{"num_hidden_layers": 12, "n_experts": 80, "d_shared_expert": 0, "moe_layers": [0, 2, 4, 6, 8, 10], "router_score": "softmax", "normalize_top_k": true, "routed_scale": 1.0, "lr_router": 0.00213, "norm_eps": 1e-06, "learning_rate": 0.00795, "max_grad_norm": 1.0, "max_seq_len": 1024}
Below are experts of layer 2 (counted from 0) of a mixture-of-experts language model. Rows are named gate (a neuron's input weights, with its number), up (a neuron's input weights, with its number), down (a neuron's output weights, with its number) and show model dimensions 0-127. Each number is 50 + 15 x the weight over its row's rms, rounded and kept within 0 to 99.
Before each expert's rows: a language model's description of what the expert responds to. This comes from a sample of Wikipedia text that the model never trained on.

# expert 55
What it handles: Nouns naming organizations and groups, such as States, Party, Army, government, Council, women, often after United or National.
gate1:34 30 57 38 48 41 40 42 56 31 30 80 40 44 32 49 48 55 67 59 57 48 34 31 35 48 45 52 61 44 34 51 53 56 72 57 44 64 23 43 30 46 61 61 48 36 32 73 58 28 32 19 52 49 20 40 53 75 47 51 50 66 42 57 52 22 63 29 46 34 42 66 54 44 44 48 44 71 56 67 78 44 63 55 49 53 75 17 40 50 37 62 35 41 44 59 28 48 31 57 62 37 58 58 74 59 35 00 48 57 41 26 26 37 58 62 65 36 19 58 34 49 53 76 70 55 39 50
up1:46 49 67 74 38 64 69 70 70 82 34 44 54 41 38 11 13 48 84 38 29 49 49 37 50 49 22 73 57 88 58 38 30 32 50 47 54 75 40 34 32 42 57 38 58 47 48 67 63 33 76 33 67 65 45 60 64 54 69 46 76 60 52 16 68 58 34 44 56 38 88 73 48 65 64 69 59 64 48 44 45 68 65 35 35 59 31 38 43 43 51 45 61 18 57 60 63 67 64 51 41 51 52 52 61 54 46 57 58 62 39 49 75 66 38 59 46 48 49 50 56 42 46 64 48 47 56 52
down1:57 65 52 70 45 56 77 45 40 52 60 32 34 59 55 55 43 62 53 61 28 59 42 65 52 55 45 68 61 85 38 74 46 37 40 60 47 34 49 60 51 67 71 31 58 17 78 50 74 34 87 55 46 65 25 62 60 61 48 41 55 66 30 38 47 54 56 79 50 54 69 32 25 44 60 60 53 49 36 26 10 52 32 22 63 52 39 56 15 47 58 44 41 39 47 60 37 41 34 34 62 28 26 61 59 67 62 60 35 68 68 61 93 55 54 44 41 62 56 44 58 56 47 63 59 32 51 63

# expert 18
What it handles: Inner word pieces of names, places and taxonomic terms, such as Philh-arm-onic, Melastomat-ace-ae, Sh-ann-on, plus initials like Z, Sp.
gate1:39 38 39 67 45 45 35 45 57 48 61 47 21 45 47 23 21 52 52 53 76 94 42 17 58 42 50 13 24 44 43 20 44 65 75 71 67 54 49 53 55 53 42 69 33 52 57 43 47 27 51 57 52 43 54 41 72 27 50 37 57 40 35 44 47 32 41 49 54 65 41 63 76 36 45 60 22 71 72 65 47 37 70 44 59 56 50 65 55 77 45 44 30 73 50 52 34 46 42 36 42 63 57 56 40 17 37 51 72 58 74 43 38 78 64 44 58 60 72 57 47 72 37 45 49 21 66 50
up1:42 37 56 62 70 62 97 67 33 57 39 46 31 58 62 51 35 60 46 47 67 44 65 45 55 84 29 34 57 48 39 73 38 35 52 54 47 47 68 62 73 60 53 53 44 43 50 54 50 45 49 65 74 55 47 37 30 42 63 57 79 62 50 35 42 58 70 37 56 54 61 59 31 43 54 61 70 46 47 50 73 59 49 43 37 66 46 65 63 21 62 35 18 69 70 60 51 29 76 63 59 34 41 52 64 62 37 45 13 51 29 55 47 82 38 67 46 83 49 60 30 47 86 29 43 44 74 44
down1:21 59 20 47 46 79 64 67 31 65 46 51 65 59 48 43 31 42 34 34 45 31 36 68 42 73 31 65 60 54 30 48 33 38 34 28 66 36 42 76 45 66 67 61 57 30 28 32 36 63 44 57 29 51 69 61 25 46 38 45 29 56 47 61 35 74 51 61 64 61 67 23 37 24 75 33 43 44 58 54 51 83 31 33 49 78 28 39 50 42 75 37 41 64 62 36 44 51 70 50 61 37 45 45 24 38 37 37 40 61 39 68 51 36 25 47 58 42 39 47 34 28 48 68 48 38 72 50

# expert 45
What it handles: Opening pieces of words, often after the or a, such as st, cont, prot, Tr, exp, in maintained, protest, acquired.
gate2:74 77 40 47 37 50 37 59 64 67 54 52 70 17 69 57 60 52 66 65 50 39 39 75 64 50 29 83 52 71 59 49 60 41 63 49 22 50 45 67 63 54 68 37 53 36 48 49 45 52 57 65 24 48 48 71 45 24 53 74 54 56 50 55 57 68 56 35 41 22 55 48 41 27 26 47 77 67 40 31 70 33 74 47 60 52 43 69 58 50 30 99 77 64 69 53 41 54 79 54 61 51 59 29 30 18 57 65 48 53 65 52 49 44 49 53 37 41 48 59 52 61 56 33 55 74 59 73
up2:35 56 49 71 43 20 39 42 53 31 53 49 31 68 47 54 44 77 51 48 81 44 59 20 34 68 88 72 48 46 48 75 70 42 22 59 64 60 43 47 67 56 29 23 37 50 76 39 62 49 58 43 46 48 44 34 35 55 27 72 57 76 52 57 66 44 33 44 41 81 70 54 60 49 56 70 50 35 72 55 49 46 27 26 38 58 45 45 47 56 51 39 53 65 51 48 37 56 28 54 60 31 68 72 63 54 31 56 53 20 50 77 27 52 46 28 53 33 60 71 58 45 49 50 71 84 41 69
down2:51 34 46 41 55 43 53 47 31 70 48 37 50 29 09 52 42 62 37 54 59 67 49 63 32 76 55 72 52 47 46 23 51 25 32 49 64 49 20 69 55 64 68 48 29 31 63 63 35 49 27 39 39 67 62 65 73 37 30 80 49 24 36 67 52 80 57 65 44 65 46 27 50 53 44 50 35 46 85 53 74 58 75 57 90 51 35 53 67 57 31 59 53 27 49 55 44 49 53 46 66 43 44 56 30 56 64 63 45 47 24 28 41 55 27 49 43 53 62 61 67 78 47 38 64 55 47 30

# expert 16
What it handles: Function words and quantifiers after is/was/be, such as a, also, more, two, only, all, other, same.
gate1:44 38 47 69 53 37 50 63 58 18 62 26 70 43 58 26 18 48 84 49 34 34 40 21 57 33 55 41 51 28 58 65 57 63 34 97 28 51 25 33 43 43 41 45 41 23 63 44 32 53 52 75 65 34 23 42 64 43 29 42 39 45 21 41 46 67 53 64 46 34 73 64 50 37 67 64 35 53 50 59 58 52 04 24 50 64 57 35 43 50 51 61 55 61 50 51 66 61 52 55 37 53 52 63 23 68 49 33 55 66 39 42 27 57 65 42 43 35 38 55 35 46 37 57 52 56 58 33
up1:24 59 43 36 29 57 46 56 62 31 42 19 55 45 33 53 59 48 41 38 31 55 59 18 45 65 31 45 63 46 66 50 56 48 49 51 37 51 31 28 77 31 38 59 56 30 50 30 38 54 54 38 29 45 29 32 41 28 51 11 53 63 58 54 48 72 40 54 21 45 28 43 46 66 43 47 85 53 62 41 27 54 58 47 57 43 27 45 71 34 74 44 51 31 59 59 29 63 44 68 18 53 33 46 60 29 62 47 18 49 46 40 78 30 38 42 60 57 34 51 23 54 38 46 43 62 73 19
down1:28 37 29 51 63 72 57 46 62 39 79 36 56 20 46 55 55 55 58 76 48 55 47 74 75 24 32 31 57 37 45 59 56 63 68 38 27 48 46 50 46 39 34 66 71 37 53 43 41 70 45 76 31 44 36 43 55 70 88 64 42 20 50 33 31 57 60 59 50 57 46 27 54 30 40 36 60 52 65 74 42 58 40 42 63 19 39 32 53 65 69 60 65 47 76 64 52 46 28 46 04 19 65 35 44 47 62 45 42 44 65 47 51 64 41 65 36 45 39 60 49 55 56 79 48 56 49 35

# expert 33
What it handles: Labels, units and symbols in infoboxes, census and stats lists, such as the E of Elevation, UTC, %, ft, •, Coordinates, MPC.
gate1:38 47 68 49 50 77 44 40 86 27 36 37 47 57 51 54 30 53 48 50 42 47 32 60 63 65 08 43 37 44 53 61 39 47 72 43 30 34 64 49 41 51 63 60 70 47 37 53 30 28 44 65 19 53 17 28 75 55 54 68 46 29 75 48 76 74 66 58 58 50 26 61 60 31 43 71 47 57 36 38 38 62 39 49 57 57 59 32 47 47 30 20 35 70 50 68 59 56 57 64 37 36 53 55 31 56 68 51 44 41 34 30 69 33 38 65 22 55 53 66 57 76 43 65 47 49 82 69
up1:56 38 56 59 72 53 68 37 38 63 58 67 27 59 76 40 47 42 55 51 31 50 49 39 59 35 48 62 41 65 42 61 43 54 47 28 51 36 69 58 68 37 29 70 58 33 28 33 43 22 74 66 48 45 55 62 32 31 43 65 57 39 58 35 48 71 56 61 63 68 39 21 41 45 68 59 40 52 47 31 55 46 52 55 90 33 49 38 44 65 45 44 44 68 35 40 32 70 50 15 55 51 25 57 64 11 59 18 68 61 40 60 37 23 55 29 39 86 51 53 33 68 36 76 57 32 43 42
down1:32 74 58 62 57 39 57 67 58 46 69 57 55 61 58 27 62 71 48 31 42 50 56 32 60 62 60 19 60 52 62 44 57 23 74 49 48 41 71 58 30 63 32 76 59 50 30 41 62 45 39 52 35 48 44 37 31 41 60 65 10 57 36 73 62 58 48 63 75 54 52 42 51 30 65 39 45 80 38 68 38 78 50 44 60 51 53 53 44 73 42 30 34 51 35 35 70 63 68 46 58 85 43 39 48 27 22 38 83 39 47 31 34 53 61 51 44 57 44 53 16 60 31 82 65 48 62 52

# expert 48
What it handles: Last two digits of years after 19 or 20, such as 18-99, 20-18, and country or region names like States, China, British.
gate1:61 44 49 33 64 59 58 82 75 62 55 45 17 33 96 50 88 48 42 28 64 53 37 47 45 44 51 52 58 47 84 36 52 51 53 49 62 64 49 61 69 51 50 56 47 30 37 43 66 65 57 40 77 37 65 83 17 51 36 64 43 30 47 50 20 59 40 56 48 44 29 69 63 36 88 41 40 61 58 40 40 29 31 49 64 35 50 51 38 27 66 45 36 70 49 35 65 38 48 41 27 63 51 49 44 48 24 52 26 39 55 66 35 39 23 55 56 65 37 60 47 39 51 47 47 71 58 46
up1:37 39 55 56 45 16 32 35 54 47 59 52 15 40 32 50 43 57 32 47 71 27 56 39 67 60 80 14 46 53 67 43 76 51 43 68 58 54 38 71 29 34 78 22 79 55 45 32 53 60 49 50 52 46 61 55 59 58 38 62 69 64 32 57 60 49 55 27 41 64 71 27 43 37 62 47 51 68 55 55 43 36 30 60 61 45 46 83 41 74 59 34 47 50 42 61 35 38 62 73 51 58 62 31 39 64 42 73 45 25 69 77 14 52 43 61 62 53 65 65 60 52 48 82 49 50 68 54
down1:55 50 41 71 69 52 46 43 42 49 29 59 50 59 57 55 46 41 55 36 63 62 33 70 40 39 77 49 44 71 53 42 64 41 82 49 40 46 42 72 35 38 41 46 44 56 53 42 35 46 47 15 36 77 48 43 31 42 29 55 71 65 37 30 59 45 52 31 70 37 42 39 75 69 82 49 62 43 66 58 99 36 31 05 47 54 59 63 18 40 79 34 66 48 63 52 62 49 36 67 46 41 41 69 40 60 49 42 57 37 49 32 49 48 62 78 55 79 50 53 35 49 56 78 48 56 43 58

# expert 6
What it handles: Capital letter or short word-initial pieces, especially F, A, C, G, Gu, starting names or words, such as Findlay, First, Gujarati.
gate2:49 52 23 34 34 45 37 53 48 57 72 41 58 62 30 51 66 80 51 54 61 08 49 46 60 63 56 53 67 41 45 22 62 41 55 46 51 35 20 81 65 68 62 68 74 65 55 81 65 70 45 38 52 62 41 54 40 39 56 23 31 39 65 39 27 47 65 49 53 51 42 69 50 53 50 88 49 39 31 44 48 46 62 42 57 38 61 63 56 28 35 53 56 45 35 36 57 26 67 29 75 42 72 38 51 30 61 46 32 52 51 33 38 51 90 90 63 65 37 54 64 46 37 51 48 62 61 45
up2:73 52 45 40 43 54 42 66 63 48 40 49 71 30 36 34 18 42 65 45 39 59 59 36 39 62 48 44 46 44 74 73 23 58 73 49 32 55 50 60 57 31 49 53 44 20 58 16 51 74 36 63 47 41 44 53 40 34 52 69 66 85 24 46 39 70 44 58 21 44 55 32 34 79 35 61 48 57 83 54 31 63 27 69 62 61 33 67 23 57 75 47 57 38 33 35 76 44 60 48 41 40 37 52 42 44 50 31 73 70 52 47 40 48 59 43 76 63 27 39 67 40 44 38 62 37 69 38
down2:45 43 40 57 74 65 71 64 41 68 49 47 62 51 63 48 63 81 45 43 56 22 56 58 82 34 58 74 56 67 42 52 44 95 28 26 51 13 70 52 51 27 86 54 60 51 48 15 48 56 41 46 55 26 54 52 33 31 14 51 48 63 62 48 50 63 52 56 62 40 58 33 41 76 58 47 32 48 63 61 52 40 41 44 39 35 53 72 33 74 59 50 43 56 39 66 26 42 48 60 60 68 26 43 71 45 68 37 54 45 38 71 45 33 39 44 41 57 49 30 33 28 41 27 35 55 50 54

# expert 26
What it handles: Auxiliaries and copulas after a subject pronoun or name, such as was, is, has, been, plus an and An.
gate1:53 42 39 53 48 05 63 67 67 27 73 61 50 17 34 37 32 52 79 50 52 37 41 61 63 51 49 50 55 47 86 28 37 35 68 47 50 75 39 57 70 58 78 56 60 63 37 74 60 32 46 59 35 51 51 60 32 32 57 48 58 58 71 65 47 56 55 40 53 43 54 64 44 42 44 42 46 56 41 42 73 56 52 24 48 34 45 79 47 78 48 68 57 68 60 33 43 69 41 66 50 66 40 56 52 62 42 63 57 36 25 77 35 45 49 78 39 23 41 41 10 70 48 75 51 33 55 61
up1:30 73 36 44 73 54 44 58 33 44 41 64 34 63 26 35 25 60 31 46 19 58 30 40 63 44 68 67 59 66 55 48 36 39 66 62 57 69 61 57 60 60 24 49 52 42 57 54 61 66 61 56 61 53 54 53 53 94 60 42 47 59 42 45 46 75 25 56 48 36 40 52 16 39 25 68 62 26 54 55 31 43 60 41 59 20 37 35 71 46 61 63 61 32 30 47 42 61 80 65 56 36 39 49 61 59 67 75 22 72 28 62 17 46 77 59 50 55 67 54 54 42 37 39 57 32 31 54
down1:47 54 48 40 57 67 60 64 48 53 44 21 50 30 40 48 47 67 36 67 34 73 58 51 46 26 30 64 56 92 58 29 73 54 59 45 68 49 64 59 66 21 22 65 51 44 62 49 46 40 53 97 66 79 48 69 55 45 69 33 58 40 43 71 50 34 35 69 39 49 51 55 54 33 30 53 66 53 44 30 47 70 34 40 67 73 50 43 49 70 43 43 49 65 24 71 61 50 36 62 44 67 72 36 32 28 24 46 42 67 67 50 74 44 49 52 60 64 44 58 31 70 44 50 54 70 81 38

# expert 5
What it handles: Short cells in sports, election and results tables, like column headings (Votes, Pos., SPG, Result) and digits, percent signs, closing parentheses.
gate9:28 69 42 37 43 36 54 40 31 50 41 41 56 80 77 51 54 79 59 53 51 64 76 65 41 82 55 52 45 29 58 58 52 42 80 28 74 68 52 30 43 91 48 54 69 32 48 56 58 38 47 56 45 40 34 28 35 50 33 54 46 31 38 45 51 64 23 38 44 26 43 36 25 53 63 28 63 59 56 66 53 57 61 53 40 52 32 32 39 33 54 54 37 49 35 47 55 46 52 49 61 60 33 08 49 57 56 07 55 69 54 58 53 62 55 68 65 49 58 55 75 71 64 79 72 54 66 50
up9:65 39 30 63 39 56 73 56 79 74 53 49 47 48 51 75 43 38 50 32 61 36 67 64 38 40 53 64 56 57 29 24 46 52 47 86 32 39 38 54 42 60 55 58 31 25 33 49 60 46 34 43 76 48 24 33 72 67 53 17 47 62 85 56 51 64 64 44 39 55 73 63 42 92 52 66 60 43 52 38 51 33 22 75 69 55 58 35 34 67 42 43 47 62 48 60 65 62 41 37 24 49 43 61 73 63 37 67 40 63 46 64 58 43 39 40 55 59 44 64 53 09 44 49 35 61 62 33
down9:43 44 67 68 48 62 19 64 58 31 70 11 45 42 50 57 37 22 52 70 54 54 60 54 45 66 58 46 62 51 70 31 48 55 61 51 33 17 56 62 28 57 57 22 47 07 46 50 45 27 46 32 36 42 15 36 57 47 38 62 64 60 58 55 54 58 54 26 37 16 42 40 57 43 47 66 76 41 51 90 65 87 50 77 69 65 42 55 63 43 49 59 65 53 63 40 63 57 38 53 53 60 56 50 47 49 45 56 46 58 50 63 87 52 72 63 55 44 61 66 72 67 47 47 55 37 61 67

# expert 3
What it handles: Sports words and word pieces in sports articles and results tables, such as football, League, Cup, the r of rugby, season.
gate3:40 68 32 90 56 55 54 32 46 54 57 54 46 53 66 53 59 55 62 55 59 31 38 56 24 34 52 99 22 48 39 69 45 82 41 60 22 56 32 35 56 28 26 46 43 55 59 65 54 71 57 46 42 67 60 57 27 47 39 39 58 62 52 41 41 16 61 36 50 64 26 68 20 40 53 55 35 59 53 38 59 40 28 55 61 43 57 67 67 31 72 76 43 60 72 73 55 77 71 33 54 64 55 51 72 57 56 37 32 43 61 73 37 52 39 48 36 38 44 38 37 66 48 38 43 43 27 41
up3:83 45 50 56 44 69 56 82 41 61 62 20 36 56 25 42 42 51 30 61 62 60 64 61 87 55 48 77 47 40 46 62 19 54 38 79 46 51 44 55 66 47 73 54 57 41 83 39 64 40 56 82 61 37 65 81 83 49 57 60 82 42 40 53 50 49 61 73 36 54 67 69 59 49 49 43 60 71 56 46 57 45 44 50 64 44 57 43 38 48 65 58 52 61 41 37 90 41 65 38 47 72 51 55 57 41 60 54 46 41 50 57 29 54 39 43 50 48 58 23 62 46 34 80 28 32 20 53
down3:49 46 45 49 44 33 42 42 75 26 56 46 57 57 37 56 57 52 60 46 46 63 54 52 26 60 36 36 56 58 65 57 55 45 57 64 25 33 75 44 56 45 73 44 75 59 30 30 48 55 79 45 62 66 33 64 61 63 68 53 67 22 42 12 69 63 67 54 56 62 41 38 69 38 57 64 78 55 78 48 47 46 35 59 35 53 44 81 29 36 72 83 30 65 45 32 48 70 48 68 32 57 49 58 17 60 32 60 29 55 54 36 53 46 49 67 48 84 73 55 23 34 21 54 53 45 64 51

# expert 23
What it handles: Common nouns and adjectives after the, a or possessives, especially about music and film, such as album, film, song, Best, original, main.
gate0:56 32 73 37 74 84 28 37 98 44 56 29 65 66 45 34 25 10 68 76 76 63 50 68 29 76 56 45 42 30 48 49 58 18 46 44 32 35 53 43 33 55 63 48 60 44 61 37 56 51 46 41 47 23 54 47 46 56 42 51 64 40 51 64 43 35 46 44 46 51 27 40 49 63 48 52 42 49 33 62 61 59 58 63 30 44 51 28 44 70 30 72 32 37 32 33 54 59 35 27 82 63 58 53 46 52 35 60 50 49 44 31 71 39 51 58 32 31 55 27 48 38 34 45 24 60 54 37
up0:21 52 51 50 33 24 57 59 51 48 43 58 82 29 59 30 73 50 63 49 29 56 49 51 56 58 61 50 57 50 73 54 40 67 50 89 38 71 58 67 64 22 37 46 32 55 39 52 44 59 35 78 48 50 48 46 45 59 41 43 47 49 53 61 44 58 47 45 38 77 60 66 54 63 32 60 25 64 59 66 59 66 52 33 14 78 48 59 27 56 17 66 43 60 61 25 50 45 40 71 65 69 40 30 66 51 70 57 25 42 57 78 78 50 48 56 28 47 53 20 51 52 74 57 45 55 77 29
down0:64 42 57 54 62 62 29 66 52 44 48 36 65 53 12 57 21 70 45 67 52 31 69 40 38 37 69 52 69 16 60 54 33 55 30 55 59 36 62 42 49 46 49 51 55 57 61 39 60 51 53 31 55 49 32 52 47 73 37 36 65 27 31 48 68 41 57 44 55 34 45 49 42 54 73 38 53 73 44 43 36 49 54 44 60 42 68 46 65 64 65 44 84 82 30 23 38 57 12 42 44 37 51 85 15 50 56 46 18 52 28 71 53 54 68 55 63 25 47 58 40 53 61 69 75 48 75 57

# expert 11
What it handles: Verbs right after a subject in narrative prose, mainly was, is, were, been, plus located, served, held, and nouns completing took place/part.
gate1:46 43 47 57 40 54 61 39 60 44 47 42 73 45 52 37 47 45 34 53 44 38 67 80 52 38 81 76 70 31 26 28 57 69 56 53 34 66 65 61 54 59 46 50 25 45 60 36 37 72 41 53 50 42 66 24 69 56 47 65 53 19 48 48 36 59 64 53 46 58 39 49 59 74 32 60 51 46 70 27 31 52 33 41 21 61 62 57 31 62 75 53 64 52 29 43 59 49 81 72 35 38 98 45 37 34 47 64 42 47 55 58 72 35 44 53 46 18 55 51 89 69 27 62 29 51 55 41
up1:42 80 50 70 50 55 56 60 45 74 58 49 58 46 68 44 49 37 29 42 34 40 90 42 30 37 34 46 31 36 41 46 56 35 49 52 47 76 16 53 57 34 35 65 56 61 68 79 57 40 45 48 30 67 44 23 46 51 41 81 40 33 54 30 52 40 35 68 36 46 50 68 41 59 31 50 65 29 53 64 49 47 40 50 24 36 62 41 57 46 81 14 63 67 29 76 63 55 56 62 45 69 21 61 72 58 35 42 38 47 54 27 71 60 43 27 56 47 34 35 44 67 70 62 42 71 42 33
down1:47 21 58 57 56 42 85 15 50 75 51 57 40 66 51 38 66 40 46 35 53 23 51 08 92 54 82 43 48 51 37 45 58 26 36 38 63 62 45 45 48 48 30 74 53 53 68 77 47 44 43 62 49 31 45 40 65 63 47 31 58 42 57 24 60 44 43 48 55 49 66 42 25 42 48 47 28 78 71 35 58 40 38 50 37 41 70 69 59 41 80 54 30 34 34 45 52 55 62 57 50 56 67 49 69 57 57 60 43 47 42 30 50 42 47 27 77 33 25 76 48 71 49 37 39 48 64 33

# expert 25
What it handles: Sports words like won, scored, played, medal, plus dashes, commas and semicolons in medal tables and season-record lines.
gate3:18 58 40 56 44 58 57 72 85 41 65 61 70 62 40 58 53 40 40 69 44 61 66 42 45 77 35 25 38 46 44 46 76 63 74 68 37 47 52 63 33 56 51 37 54 37 51 44 64 55 22 45 55 56 72 82 41 32 59 58 25 43 36 47 32 75 49 50 45 37 72 38 61 44 52 36 35 41 51 64 34 43 47 49 64 55 74 29 71 56 59 34 53 60 53 28 55 35 22 49 51 27 60 39 58 36 47 05 46 31 58 51 25 38 74 09 71 32 67 44 54 45 64 51 55 62 45 44
up3:46 36 51 46 66 62 28 32 33 65 67 68 56 48 75 33 31 57 51 65 26 69 47 40 63 75 40 46 60 49 54 58 47 63 47 63 39 36 53 34 61 58 47 51 47 31 69 25 61 49 60 57 58 39 42 52 99 47 48 40 25 58 61 46 42 32 51 37 39 42 20 56 27 66 47 59 49 71 55 25 46 44 52 68 45 43 42 91 44 42 43 48 46 51 89 52 56 64 71 57 73 81 49 53 39 48 59 27 64 37 41 40 56 40 47 53 76 43 41 50 55 63 56 26 57 29 20 74
down3:35 16 42 70 29 55 51 41 51 43 54 30 73 33 62 50 59 33 42 40 25 49 44 16 52 40 73 42 63 68 63 83 51 69 75 52 69 49 56 34 43 67 47 83 52 50 63 62 51 30 43 42 68 60 76 44 54 30 51 39 46 28 67 23 36 66 67 41 56 47 51 35 48 48 60 67 48 68 48 49 48 49 50 61 11 35 32 47 36 49 39 38 81 31 50 53 61 72 53 25 56 59 51 47 42 50 65 63 52 50 61 56 37 80 45 86 43 49 40 24 61 66 41 56 27 30 34 35